Below are experts of layer 6 (counted from 0) of a mixture-of-experts language model. Rows are named router (the router's row for the expert), up (a neuron's input weights, with its number) and show model dimensions 0-63. Each number is 128 + 24 x the weight over its row's rms, rounded and kept within 0 to 255. Numbers have three digits each.
Before each expert's rows: "gets" lists some tokens that make up at least twice as much of what it gets as of all text. This comes from a sample of Wikipedia text that the model never trained on. Tokens count by the router's weight.

# expert 13
gets: " ", "–", " | ", ".", "1", "-"
router:133108122153138136134147094137090067099147142114145137094136145143167148147116114105157160147140094140153095147109057130102112148115136142110127148154100127115132151106123155136105129100165155
up0:166130128117098112123128138093148146131107137166155079119120161148154133129137082136098144133115174106095114118090087091146121137103154139151195117113162186182095108120123145154146125099146126
up1:093132118163118137138125120130102128102155143122119163105121175104145144143148184117110142130144118155139139097089089095140120170097151143161150124137131104156164118105162139087101110119123156
up2:123107138118155120122112117152082130142126097161091150134085138119149144163102164125148131079137109142154130120145110167109119115138139117147129108119147139097142137115154088116111119151141100
up3:127120137114122159121127146107101103120175180152149126142070140183147195136100084149115138114135120156158105176132134177127121121103107143086099130096133118122153134126127128123142122144150117
up4:156119162089143132135134114133101121125132127188171111174139136116102098108141095153174120138105097138130118107126109104107111161122142138150087094126122105137113117136175086135127118135143095
up5:137172130146131119126107131107131164143136143115127135122104127132123134145107117134136141135133159118156093113125114125166179187151133129111153126176166143140129114109122129117124134155147157
up6:128136157120163136159131123117165113137149108132137064144129103135129135096124113170128081147128106112079145117124085105134138145121155118100113088123133132115116095154178162132049151107136145
up7:104113101133138148129156171120121132188095150119155157077111108165145146141155137162117101160089114130175082121144142155159139085172134131107135087104129128107147130140108116079110103162175133
up8:141157159170115161129163128092107146104144120154123166120142097098128152143103158149094130125132064152147118144111140134101122136128105158145144130160088115156149186144108116095142166135142093
up9:142155139110110094112105113112148131122120091136135112115130141157161128143088117109107134165103114100161064124143109138157100152104093121100119087125089091114097152127154118118136094097131161
up10:132133118173134106128117113143111105121209096145128129109185133164126120101144151152141152140145096105120134096103098168124133148132157150143136124135145153149127092123092129152136126104168120
up11:140147120158097149078135125118062117117078107164113114143169147136145162124153123110112155092120130131111127151128138120155128155166128103067090091121148119170134140165155141127089124128154118
up12:119128170115139125102138113099143132115121110140130113121121109091122160119132168137127127130148141111125127117134130139085100149082089138113087119162116120097091121112121107091103140155052116
up13:115126135142114150134097138131073140125117142175116170093143140138138152115132148130086143120137184159108132117111113134140096150130136130141096140112124142126116106104099147142133148114115112
up14:131079139120120131128139130149145102137153131168095087098144114147142092129147106084147116152104135187158085135097133135121176127158143083127094141165111112079151138101143123119096160121128083
up15:175161129114098089149150132125152133133120155108141116138078142129135169108155156129111134127094124149132118150152123176143143140088118121092094134154106127175130068083098149107122128155128102
up16:183143121153152113129106111118096156131176160112139159109108153070120131067093146105093151125139147106137069164122083144110141174146122089136118137104151128115109158117146161172141115172136154
up17:168136143120113159123132128127081084100125125141119134100093123156141146148144135164172125139079098147148131167105145162161073158181133126128116136122100117137145124133073168119134099120118164
up18:153143106121114146181150118144101103101148124118108153127128118093107116138104105111100150150129125159110110138124091135105096126123166113067110123142138090111130102170121107110141100166213107
up19:109126128141070129087150101138133095121113124111154169133165087149133180130120099125107114133070152186096090099132145133126112131142169117149154135084127113115137117100138088088110117170182124
up20:119117101134095099112111141140113117130128103135135139087106149128099086131123096152141127120143115143141132074134131155140119128149144136134166117166170111136082145123138146130159116122145122
up21:121131124139098118110094138101082120132141134145105103087122123114122151130123072162135089164140127127138114156136127165154156134163143113097121135148123089123156103171137123137069108113130176
up22:133136122127142130156139066136148085074141109112116172183124101151120106139134131074134125126132119135150123148169097110135113126122156112141104105129127127109174117160159182103089186137156112
up23:179157119119173151135133131152149117123159110169128138143110115112111122086124098135127116072074103146132120112129168139135090140120108144107144073127159117179132151128159146140091135142076153
up24:124088159114142110148119076134148176130107138135121141142130101181170098166131132125123132109149166141142124120123114150128126100133142123155162168141124108085107129116100115097175112128160116
up25:069122153147169132120118110133124110102104129100096169136143130155111148131120120112148120132107143100083138161143147158118163106151126114090102111155141140076186153172131162113140105112170087
up26:139103129151151119147170130165122109113122093100115132158138186109103113117106141099114117093113130113114119126112091131132075111089139122144101113141119089103148149125128151102058127123133099
up27:173101133135145124120105097135106155130129145166094123152107161163102114134138109133126154108172101100149139159109109123152181089160155122187105118160154169123158130161154106120154134144134096
up28:068149139145126170128131112130125130139165094140141119140158130091164148140127137119167123118135133098159133092128126179166150073159159121128133170152141116142109097117089094123137168078105134
up29:141141098127117108080167105124135129138138090106135114113103123143139114081172140139164132123138106133125109107100162131135111142125159144103148146102146159101117139072124135092115138157135118
up30:144131112129137168094138089131125173127152131120150110096114097158100125135131100122086151143162119090098127113100128157141149103109147094121107063113136132131099176147139154093138129128150099
up31:168120163131122158127163110133134105119119125110139110139111142121118137100127088138133138117165110133144128120104123119164164135133178093122067125136126119089119117139118153132115114129110132
up32:158102113126138109133142106132114159091099079127137109153089125118157106116135124063070115106101137119105125116115151144132151139116140100120155073128177120124149098113108144121160094128080143
up33:131122152116126120151121088119107135109121104136106127188137123159106123131124151130101141124138107146132055088173111142129118144128134094096166172127166138077136146128162118135110161154076128
up34:117156109122120127144121138135119088115141124134149129100129093139084103129130161089106124152123130123124100107176124130157112120120114166151138116139084139092139111163103116121133124103193122
up35:161098138151143166111150058105115099132115109093149106147144136174153098115118064145125102108121128153170096130112102183123127118095171101118103138109119121131130194105108102124143102094107150
up36:121118098134112128129141115097152081084171103119156118124062107165158129110124107146071138174137126151139161088103097111122122141137151128129177122077087182141138118126129127087130153125144124
up37:109132145156132168128071112143100126139146099157149130132129120108143172126098122131108102140108132184153122085126117134122079138143157144122091128177098125129091126126156110139098100137118164
up38:135115124094130107145068102104100140122134106150120098144112180096151073143101087143114103132083107116134124171139138138121177116152112077107121132091145109161116123130087082143100192130118166

# expert 7
gets: "\n", "\n\n", ".", "===", " |", "=="
router:129153087112118106141153085134124156161135149116078128135143156138090151148140132161108135152123127149144144132151083141189100139094136146131099142149133107115120132113138116137150130156154140
up16:092106148158112147181086136080097142124153153109121115119162124153112159102100102088080070141134153146127128163118148119127142097149183103180110146090148111100116147125071112139134107137153129
up17:153119116079122155098165151124106176111150162147115122130131099118114080110106150158105118115138120155110146131175093137126081158115132101119135150073143132148143107152157157158117122128134117
up18:133116136140078116181140119132126142092072158146122118163108131115134119145076128104118069103130155138134131085141095136138161159135132119140072124120129099101166126075141142118069131105136091
up19:110132132130111160128131104133129116140129103219125111135131156120153137149072118145133166093110148104146141141099102159113161129127099134145105127109104142143137133100103162076120090126145127
up20:145135106141137078108116127091149130159104153147141138146137086136059166141204128124117155128167190138134115129127125129118106130158145128137129168109087098171126160149134159097149144168124155
up21:120167128111131158141113136124131152126127149139125106104146102123139147170128118127122143100099137139104157089133122141159096130175152134120097150179093138098123105140108165088107075117170146
up22:156107091116176130116145126140162136080118137111151087153129151111112147158126113145124143125140121138172104157142118138149113121141114145162093172138128127113111169069134139133138128102181099
up23:140114151126124130128117118147146105144142139156093112194107079118128141129100147172156120120143131109110172124182102109090146127134194099170101147110125174096093163077173103107124140146199101
up24:150119110139139097122124117132092110121139095146119118114151103113112095132089146129094172113116125143113137128097169148147094169156105173143176102110128124127139171104106138103123146133087106
up25:172135125146117143151144141141117118108134133136138118138058079098117143158125102107118109179101085142156091107119103136121153125119123081126114119151117145084123109118101128131173141134127109
up26:143149130154136097161133122147144080123136124123097119103095091112111131136129122101088123144101084118119154147136128125166136073078114118086113149099103069112152118112141128163166102125114114
up27:114100128121118112123149070098132158085122108124128129108145149133097161115115143110161115102122134138121136156120135144078108111118160128139120113147146135144124149128099127143132132114151114
up28:181145122125165128120124116085139099138154101120101144122149107096141168084148105187130117152082121088159147163146112154138064118138168124156110119099097121120175134136117128199143165140127138
up29:154103085085133168125103143135124112080104096144112144189143121143150133126137110133108105145141141147131136127074117156145125153116134105152156116115107123138139164087128079127090139163170114
up30:161112123166101100137091096106159148124125155137099152112128097123110100180136099172076158156135127132114110105149120123127130120179169105118146132146134150061156156119178097091109099173111103
up31:163083144138120111114115095128097147114168127106130112151137139142094115116104152142111124154106075110123122120116133119117133113149156097180152104111128115131140138088119174116153085105122108
up32:150149170194145139138181174110150167157138122110140107117129130140100139142129110096110119155128137154105136096139104121121098151105127105165165150109146133124131108126135127117120109133118142
up33:147144123090129143111176109101133148158101132150172151083115139140133112085118132144136113143096145083102134068132114166121118132112129144120086109126129110113131141148084146107096115128114161
up34:131128054133125157121129091184131134114103135128136127142143090129138165129143160097130154164126114109109180114166132151146150093168155159162146161137133172111087157117095124154168169109098127
up35:098170146151159113088110085124169080106124125095130149118152149121110129178108160117092099137103120149168154170128134106139099134160109150152140171105157139073118104092099153134145142111163129
up36:109167122112178122145157105133142134126110080144181155151132135160084119144120133103121133129181111194082128116153128133122098157154135122097119128150116191121127157141102120115072131195155158
up37:126135123113115090099129134122099104170156129163110151111183134159131148132105115116111107132145171146099138136161086108143112188124134158157131111120155137081144097124095120168140107156087106
up38:138113135113133107116127143131138099183093103142107126121162095138111117158130098126116150127126125123147117140116107129186139132094062102114141104159124135126123129111119079111132136162105125
up39:117154141110119058170129153165114121128134128170157135088169131092138164154148129142153134057142108146116129119158128131174117128102124117146138116141112108092105180127120115102133126131116125
up40:155145177134139124081129086100160099129103116099128094173102120137104120166115087129135128147089185148118147087115127135114133140130120126098163120112074106131095137120107156122167153147125072
up41:126145153136107172183104092133119114170163109121119104114147166122110143114127130108126120136142114158111084151125151144136122188119096113136148120127108145096102129132111097106121148155133140
up42:119140129113149137124154150108132100150120133069132127164098132148125081129125106133184111166133105157139173112138137155131115150124139142127122111159112150126129106150111113113163144073128122
up43:166126141125131107122167134123130121122134113158143117186104163136123120149130135131078139112162155102125103120133108143131115156111128172175160098124087115131139091071154174145138087129129095
up44:164134091105106109093150125129124154104127117118113167125118116131138127159136130127100093153109126150135110113182135124094133154113134103134128119119107140113096126102104131165129156118142093
up45:122091125129084119141114160148116113174130124111098141162117130157162108110133146142111144125113144127127086123134146096098124101121149174129155109111149121094101095113081148077161130095129137
up46:135129116156132155157151108117070145127123130143134126131125136132139128143136104161135168120148122133131185092137105109123105136137159146140182114133100120087148145096105153097163133126105151
up47:137082099097077132159165147165113121194122077130157139153121076138107128120095130120123111114095169138132113153134154128115131114165129099103089088087136118128134122117119075125115116134112130
up48:130160113090149142166161132106130139150119086067162124116105136151082109120112139116144142165106104115146122133139116151129169124148095110151102145124118086095124124143128115149143097150118157
up49:172136129146133107161092119157121110148121087127122146149093168083095129097139115138124132087141162134071112098118095104108076132111169151106139095130130156107116131160138128100113110163116128
up50:078127129095117146106151118133148138125136145136081065157135150133097158115103177135084087116150152080110112128149129133108128143121120100083156130143146108172133131099142137105100109090127155
up51:096125139118101129154113117124169152155159119102126147107153130105122168149162109134095118170149129141096091114097160125167122153115143140122134098090168136120159104123099116115124113148138135
up52:108122140136120106126136140148155145110088152152096138134125147125181126112131140120085109159078113143140156188148104167096126122096097135108113075132097158092174096155151163111088125162146067
up53:105137115140115132110120131114148124108117141110070151157114141113147116122111145150148072119119143171143114163121131081111087147152147076180152156106145115146177116083119136150107124166094144
up54:135115118123129110138126113125130142115158157155105139119161135127149162104145139124090123102087106105138154131080106083139111147136127181154079132108162124120138112143119110139087160180167111

# expert 1
gets: "1", "2", "0", "3", "4", "5"
router:130125115184133142091154122118086106116080123136114086082133129122089099143098129180123157130149183110152074111111082120150125124156152128141084096130099145138150115104143170149123129106114143
up16:117147099129100135124167151127137128175088073158135130146111135144112090107118120142092103138115129121118129147126105133137104170145123149177100128140136112112139110148132090095127166144096117
up17:138108131137106151105154099130126131137131116105150103072161130161086108138121147098093174121133158103127115123188076155142115163140157128128114098151147102102135098115149103149140152127100079
up18:128147079154101143115137124114122126093146108147131118135123149095120152140165124132118111131112159117097135134146121096155133131114114095163148113169126183138128150162129099156149127165075120
up19:104105108144123134103175179132095160136084127141127139143113128128109072123104119117093159164142131155136143163130139119122134150087100136150088085185120160125151167141147164087105173144081108
up20:131135080095093160096129114101133128144131078148156137116159168103138150152131110176121119067134135143123140151143129114145117150160165125104101130126142118069131152130141132131160092140114083
up21:138115151145124139119097080081105124120139133136137146153100170137120074132126115137141147168096137104147068150084117121104131102089131135124130138117140112144100095130154122170142151176143174
up22:140087169135126128141134111119150089130122091144115130109104118139138090106189090142129130093159144153089110146113113094143116131128114114097101080114124148123156099188111105092092127125161126
up23:124125128159171091120100165103135129103111108079080127137129120167106118120184141136099128129168142113159099080134153151130073125131108155146106088104146133126145181143119117079131093175114147
up24:125132115144162146121146143130150098154185161105103156118138128118128088092085113169099109135144118141149129123149133145115086110112143134131100099140134135123139104098150157138119187138147133
up25:148131095139126131128156144128172150172116123146090118115089122126134169146130137142108152125144139111135158103169124122149099123121122114106141103105121090097167107166090143083105071150129121
up26:134149145165147067075173150133130151153116108128117112146116158092108115133129118133162118128168127154117114130142116187126107146108142176111132133099119143136135074105138126103103132130143115
up27:076107163151123090105086129116115114138119108139134155133120130138088118139185140121133125137117104092069131116145128123140109131139141154097090088110126090124106110096142075127168121105120139
up28:150085141131156125086100102130161153131117141114114133135120145133122138154163101156071164161167134123105115121146110122127112110147130098129083121128129153105140108122158132091101112094103112
up29:144088154085130132126157138135104063094116100099134115137138114101116163059138186144154101155145113113135081105131110156112119142162124166133156126146150127158118099126116144103176178146129140
up30:159130093152144134147127118118144109145140093143157121105131096090124155141098152158158155135150116115115112138152152077125145137127141101124132119119101144115152183126148128117156081135124140
up31:180135134139101138140167127149154134114150147126138139153120119110128139140154117116065147087101160146130155154149187131130113121143129141169068115110117158153120121163119112099144158130126108
up32:123120111117143130128124125127122148148120140109125105126103123091108102128142164114131095136154165113081104117129152108099141125092120126098124137138175115139124117091098162145178086113137118
up33:111104160141129137110105135146123125117113108099141098174093146098089132104144140163152124148141128107160131138147174115128088111145109090144114171150102099075134113115135121140135107139120096
up34:095138132110149168122151140164117153091126139142085127154106115130070104133101132172186123102101165112142116127124134111122127166116176109128119088110130102149167130100113077124100130110105096
up35:120134056115159117104113156142106129149092123124130097143115137084130123103150121161105123131169135095138087146177109172101099150105088104136102126156128185148123166140119128096116145099123137
up36:082127158165151110126139129126108103182092113118098113133144139127096119132152152116125075163125144086155143117106156121099106129149111071078121166169132125176091079148139149107122136137106120
up37:148128127141078124132136111143082102125115140145131131112152156125162085147109158194129101088155134121115120136111173091141114164133149105162174111135114140133127149130109140115158090098111110
up38:121135144117137142117128134112137125124117112122081129079148103091109110138162136152115128184180113122181122118131136160144117126105139163133158098113145138120071113143171166124088126148133119
up39:134133104164136133132161108093121173114127124164115143118163102127108144143130120124109109107108125144112121121170121157072087133138112106127147127136133137083157092094122103175110103143070146
up40:138143157106153092100118120090150118120142135121120132134124113126108140106083100147156108111127154148105146130155131108093126131147155105104082126121085173089079114101210093149101100128130126
up41:159181161148113161051142143142107104121131156137134153127128148136123156151123122083067096155106116142112133122113109119137138129145136123075124136151053146138083135159173138106112123164127143
up42:138125093123108117147086117119168111135124119105124153138118092148150121099124150127129090148139108161142144151088129115145117128115111132164112157115121127172152130104102127116144123132097104
up43:136118139118152114097091192126079098132126144131105107130139139122102134123126170166143143132149123116148161119086112126106112128135130139141124092190114149131135121128147174054180129142105149
up44:162106130149103151094121083137123116127114105103150149149121138066104124128095102147138127166075145120147145168120149132155134111124110143104109107089157104137153112106120124113134134149151106
up45:117108180140117147128165139120148140145098124148167120119147153133151162127128094120113103113155100078095083137122143127128128171107141114110096131152151123129132119134110139126126136130115093
up46:117114126145119113112111140146139085097123078110132133133153146127133130106140088126130135089131126089127122098089101107128090129126149149122115096128165069105138145114096109083137166131091115
up47:124100123135145150081089124077107109097157146101115129121130120095109162136144143132114106120141131141124162134117084117127106135157132085113151116141131054164131132151171158191088119169163186
up48:104123153119138145123149177114140126115126109112162091127157112145113154104136157126130112141103127120117094160101143168090150159117143113116139106175132104119146131074117106102137116129088109
up49:124105140175116152159116096147108130133135113108123107118105136134082124147124152137114162128112107078118099166143130116136116116115116110084123108137125104154153144147163153115100131100154103
up50:093137153116131131126138140127093113079170154169099130145113135134089134147127157083123086126145120132073124126123123156122144135152075105113121126144129131145123108120125118132128122117044109
up51:093155103140114101123154096078128100139130137126128138132195112147122093132135159123118131067169082141099157126110162115090125106140136106110145121177101153094140104122189130121117102125146132
up52:172113129141154166137120138141106127124087159121116128092104135141139116133123137109100123117119119114174107149153168128171118108158152148171113103129114123141098108132145188141078158150100146
up53:125128160116174132094155114148154134135118093144116122099152164098146176114159100129146139119122169130145127111096152122140128120149138158148164168158153170105170177139129150090137129105115123
up54:135135123155111153132145110143122121178106118130103087142122093137134166144151142091145147150153135124169109115104116131141149155098155103144118142140174073087154117070126148095094156108148116

# expert 8
gets: " the", " of the", "'s", " The", " in the", " a"
router:155133134100148197142158137115132123126116141084138124165144132145119105140152107117129126139153176112130148124093164138144126100186114093132081118117158068111112109101122132120180156191134123
up0:135121103098118112118126115149127165085135126100085149065163111102144154134114115148167106153157134118115158126139105113113137141101144091136127120100146185144119124150113147172158085110164163
up1:096126147143102106133143135131110118110098114158104154102119133154132130149087133121134161158057106121134117157190137126108117096122130111136138164129111110104137160107157120137125105135156104
up2:170131071137167138134135135132200117091154118088125094101124137146149138097153172128093146150131099104165147116129113088163151134157104162147096129179171110091101155142142111147146161110135137
up3:132128120103189125105150113135115176117111154131139108111140072108130117138123113084162172103088112123147132128160142108171119046099109103116167168111104088113118121154124125117167137101135133
up4:135141124117067127110172186111111173127090129123107114112156060152161111156157120154126088112183129139125107143105126112096132118148115108089113106140150118137176141127129124137168150154160131
up5:147161137147103157127117112141107139156093104091181133143118138113152128125189119128113109149164082110135097145132165112108154115123133148155114105096144120149126152166117085141106125129109122
up6:127111123104117116171122101090142152138165175131122141145112113122133137084105127180103147172167104113095142149123134146187131126126207159118064102140135129137164109096120155119129165147104158
up7:113126131147117143124174134139139136132142151129121150067127126174120131189127133087141103122099152130121129113146119139138170102094118120112123137104144138116100134122136077112103137098091152
up8:131120151130145117116089148158124162101172104124162102125115142121084092124145106144104153142117131151130107114076123167131134078099168115109134110135092131128105123115176153185153146111100164
up9:154122103130091106139167117081156134137176141136122134143120090105123145127159105163150120148089125150130151121097134067144126152138136171145117133106147141104130108117156141112174135173149078
up10:136133125138130150097120112132188121118100104099140119098166145086160130139139101149139147130181133125150145119133140103134146102140131118158095102140121178136111168105130142124152123175192097
up11:142139090126154156116125123127132154131158125106123140128167202120134173089138133152090124183140088125170178111144122110128121110170117125129089135162118153144131167113167115118135156109168134
up12:144154111122111127110129144168100124125161093118150146173135107091136108173125141130093093109158160089152129113143146130123143117118156143124136143138135124099106126147159101159138160086113121
up13:163128134117129124101135103152091133139118097093118152142096129128133140153123097104106130158109097119120141117168157111158093127186082114141111112110138117143125125109110143149091158153117127
up14:147121117135148183071142135092187126119128119103138099144163107109126119126135124092131122153134155095145124134116150119131169134154169135153098091116136132069129138155133111155135133159110131
up15:119136116124140087154134177136134137124153099130118121172132105087104097089156106120108141140148116119156126098098144120111141100128149175151183123112103119133189183150146130123139124125127099
up16:097131167138146110106195124186149157092094099151121149113162143075157141108133156142146133145133132137119142108171103097130089116141144148153083171144144125127140098124125094127172150130134123
up17:135127056138144129161089115168139108124155146148141125162108154158107146126149164080132133148156142096102155105132101134129147120135147110124107110107136152113122134141134131079139109110114128
up18:150110111100154097143133120175100095127115110091158142140160136122151108156111094077163151149091119151109099086111075183126127114080078101150111095096112141117126139143140137132108117138096146
up19:109118140125156131148119060116141118144159139121171154147119121125105145168124117157095140123115153139132154138114116153121129100164084146130093106141090118110135138120151172139168128148118123
up20:107158118142122112129176120101127107133189093120163118131140139108124116185165120128133127099161098119159116126111130117141125160139040114141092167099111112142129102103136126087098131085129178
up21:119127085079122125118128120128124147131113112068111127187113139141142113112172129147137144079139137156114110124145155099145113144138124166167140107167142078097159170124176120145135129149124147
up22:153182166165130095174136113175134104126169173114102094123117118094113124119080112181107147145146103076096140106104118144146126117111161129137120134146141119172141131094109165134123149107121091
up23:095102074147088128095145164116118135116105104162126151152139145152118143118137098165115169146119117082151102155090105130112160125131124127082123147132124059146131119136159104115096096119110096
up24:135143149143134155165062107109132155119148107134098077165150104108132120119146124107118182122140109142119089139145112138158140109107100140163114151121183103145098141109157150110107146167141107
up25:186101109122112128120140158130150149136136135099088149160135114142151106122080089112132175142058157155134132134118118132125113163135116125105061126111133109161135087118131135161114110133118125
up26:108146138143156146181115088093100147143088145111153151135127083165164133090154105157149116105102115133101158161151140121103118128127155147114111146129108109159167161112113153161143100134102130
up27:168173140115102106161086172136167159118148136080107119165120128100125126116111128140131107118159127157114179115107090121120116121090141098133140131122081135116181111119159123080192146083131152
up28:181150141171106121164143163075111108153154187148121101090150123117105133142123154130110102145110104149165133154076125126141128127147106127165109101169120086151139128082107123123053160120119148
up29:099130160131104086160149125162078119134100094119132111128103114141133088128113184143099076158127110108125134110160167111145146150127141182127198123135122116134153120130117158151143128060126136
up30:114139083134099137111161144111120124152198153141100167128154144101106124144112130087111095133113168092115134097104130132126143138164113121089074108078103071108100093153105134096134143157114164
up31:143125116116136166157137124165116160110128132110134102126091119119112127169110065135111174181162090125117162148076121145108096110132116136125163120121134078153117082117140115096151167177105142
up32:151123084091150150106148115058091114173139112139122121123127135145132097126102155100117098089107100145152104113121126144169139106064127126100096122126128123137107123142104129096153144149128128
up33:153151129114172151139102136078111115132105135135080159086151108129100168148077096151170088114141180150114114115086133112096148129102091156113127151142196097117114123146092146128105116106198149
up34:119099063137150130073120099147112099118136170145132109136112101146130156104121137143055123138108155176116150161124109139129149118107140116123160176133120092128093138133142124128140141129132120
up35:146125168156126113142166123132159140118135151090145124140130126159128106169139138083069125139121150128065136169113143143153111137091137114123103099090100174121164114159109180087132116136107133
up36:108111109170105079123101160142144150143104111171131120103142126102107103106126130132104121123134160135120143101169159107109112097175093142136125179142118072083166114101104129129117130170117113
up37:130198123152189074148121139134067124118139145086125150099160107114111119135105140144144093150091102104116135152130109120106166140122103144089112129123131146132146122116132119141154123137118115
up38:146155112164150128130123097145129170126085104081137111091154120157148146081138123138144062151103111150112085175152098161131146110119117161094102107108124092090124097111145168162134120133156110

# expert 2
gets: "\n\n", ".", "\n", ",", ").", ")"
router:110095103116112094142081087087139157130122101121085117125148128119111132148151111141112103064103110137102156132125105149205094107161119156156142150114126134121106119085115119134172116181113131
up0:140152141122092145090103139140157133106176071090119134129121104108105142123090135118109141117138160121095141124110120187133111136111106110154122151157130170098143134118113100115161093106118142
up1:126124103124149096105103122130122128153143118126109133103106122118164107141186083145121075113147103103140133105127106127154134153143162121169134093136118153101140163097147097095136162136134137
up2:115115121105140109126129137130129134076133110150125155147122153106137120108128112098116162138111166128141111106166125114107108095120105128073101110135070143145121121135120136164126146108073117
up3:108092136104125137090096113118104145155150109110142105123128098120115106177129135146117083153096109130111122095080109150113122159124177121108136123136110132105147141123163121110091101157133141
up4:175115150146171116134123111093127146122151076116147098136125124081090118157104129083137062072135177137109153122161135129118071138120138137137161106125079078125125167117094162127148133189143101
up5:127143140179116084135112109152089162180139139127068101126164147113119130129126117074135107166108147135115138097112144099162113131158131145114112101154103113095126082154124127119138116116148126
up6:127095168120134164153129129192127182112152098106113130148151122119153167175153122112064139079085115178143144126117104101149114128089119129129141178097116137136109113126142130117098091138077075
up7:109078097134156173071139080109123099122126133141055108117161106121134147079157137149095144090120165117133107143074131118133095188159137091117140136169109127105085121094120128123164118139112116
up8:119113155133169094085119138137097093128163124080189144124153134119150110123159088143152106119110107152067119110134097092106136131118110158149095120140153108128115135139105142101170150124109104
up9:136159156115118117153110148156124143149119100123134108136156127145136159113167128097119144096132104109116107176141091092121106144129140133107133069112139114129150131085109143092134150175141116
up10:125137118070166116191135084132109163134112116115137116113130097162161123135126131176096073125144109105142128131138143149154131127150141134117153139148075155111114099126112110130131100150113138
up11:089133137079154130164119122117126091089132131134102167156128139125113142117124112109117148140148134151182128107110127158156092119144103132129083139093135136145122108122133168135134175120127110
up12:126113122092141143113145122125139093121123139128130152122114150122112091110159090115109103133101127130104109125118137199132137140125154147170112133111118144122157104091168117139114166175127093
up13:103118091164081148126104104120148113138139136145123164140141166102161138161146132134114109109151131121124191127094121137144134180081139154117128151151125084151069125111153112124115090136136101
up14:139150125149166106123170138080091106150117129143135151153089143135148135157149130160157146119146139154090152111104128100119120087135140117117108141132176127163132121129111172149120144122119115
up15:097137136115144098156145140158138155139130172157158095160085131189124149174121122146104107113072178155143144155149108136141118151125161129134119091100115165112102121112094181097123113127128122
up16:135125136103150120125152093109177140106105098109089103131122127158137138096101144101117157152129147115187131169099170172127128141113136141136125118122182168111118148124084122100087137158132113
up17:113137099121164140122072090088115133137123115087093147148123133131135116133138141143117150147093168144127150156140093122102106097134127147126138115149130106086103102100126149121169109133083166
up18:109158145130105122161113140123124130107110112110099130149136112116135138158106096129138134072138139121160135122093150092132118112151158167146123146139105147106197100128143110154095153133051123
up19:132101163118144133113135139105130156099169129129076119151118141160160121131132121148135132148148111153112135093123136098190094109121129143093109148118098107091151137142090112143107144126110138
up20:127135095109104109143129117147110110143141091104109129109100157144121156145125088098094127080156141119135186121134144110145088102165105089111130170120137135128108113112150144108139148122110150
up21:167164121161150107124099101120116138112125100127134109111135151132114164136138157099111136130134183157142184162091121145138099115147092115115120103128172081142143154096101129115122093179154153
up22:118110125090087134133085116113139176086131137134108145166082133124137129129160137131082143128100125127123126141126097137099126161143089113106133131166055120143112125151108157153084162142138125
up23:148122116098143152113135167101108104109103153109137156079134126123092148138134098125120127152087159154095139124111123123131137122148145160150132105127132115145110106112110094106134136137149147
up24:083131121173114150112142119144139117136186094107175172123114107088113120101141138097138102126072131113098113154127085143122164085157105162164119122137067122095156174130086129156092107155155098
up25:103116139111155112107122152093129150124128142137116103097150175150117167129117140152154118116141104127095114167113147096110131113155116126130089069144101081101149140101145158157160114146124066
up26:125161110089121127103140122119139145128151109112104104135107126110111107138131124139179134094129125109128119120153109145131130145152100151114111117121135158128151153110146147099152139144129095
up27:162096132169129078140086132124134170151120151111095123132106129148158143117153117149106119187138115108131096119126128100121065114123162122102124116112132159137131061121149130107201141109109125
up28:078131134116138129093139113139174124119135121121117159148103111095164108153128087122134114152175134123120106077141121110159121095094148087108129108143185136103158115120123112153168158130134125
up29:133095153126150117147101094157136119140094122116130134111139118088128137151132117143152111174132110176091131129108100101116116139153127196141125132084143146092136141113117094065200146137134113
up30:077169113135117108150152120113168120140121092119112180130105141117191157160129138132115156099141142138094134105135137108161144139115108124142120079099115124127115090131094122109128128103117119
up31:092121146127099152123123171131169118116095150166115158146142115112155124136149137098083127124109154147117121110113135124168083090149134093202160150111162150133119161144132076084091129133138100
up32:101105134147138104146149071095110129128130135116155101143136114163140120128175129092112087081113117137166146134132123146117100129135152113124125139154145118089117120121076101137160140142114135
up33:132077138147134115127087127097117110134114125096128132165074093098143139089118139126112113106107175061123119161118113172119142099118118156112095117116127165103154136125101113069110128159155094
up34:139129151119185113106181172163120095153128093117092161150134125127125124111117106102123169090119133169146130159094154106146125107192138149132141133140121152147100139128160132095162139082153123
up35:148127087142115161171076089134144151133122130093151176155152112133144110102132171159138103082142099164107158128099148111066134167114129129166104132133136130134109093097125122087127120132118116
up36:139118155117101114156078138098129154090136165147107140142142167120110134100127119154095134140115118120127138116127108126138119148113106126136088125127097172106131140144124107133083136087119107
up37:163097145137155096162142121103137122157115125095132115160132119157144144125132087111123113153118116122137125120132093126115151119152167140132091148130161117123105118110135142122129124156139145
up38:120090124154112125143124120134105120132083136143185137135164100149114085146159151131110136113132132106104138178111124095152148118153158131145147134112150165141149154114141073123167098108115130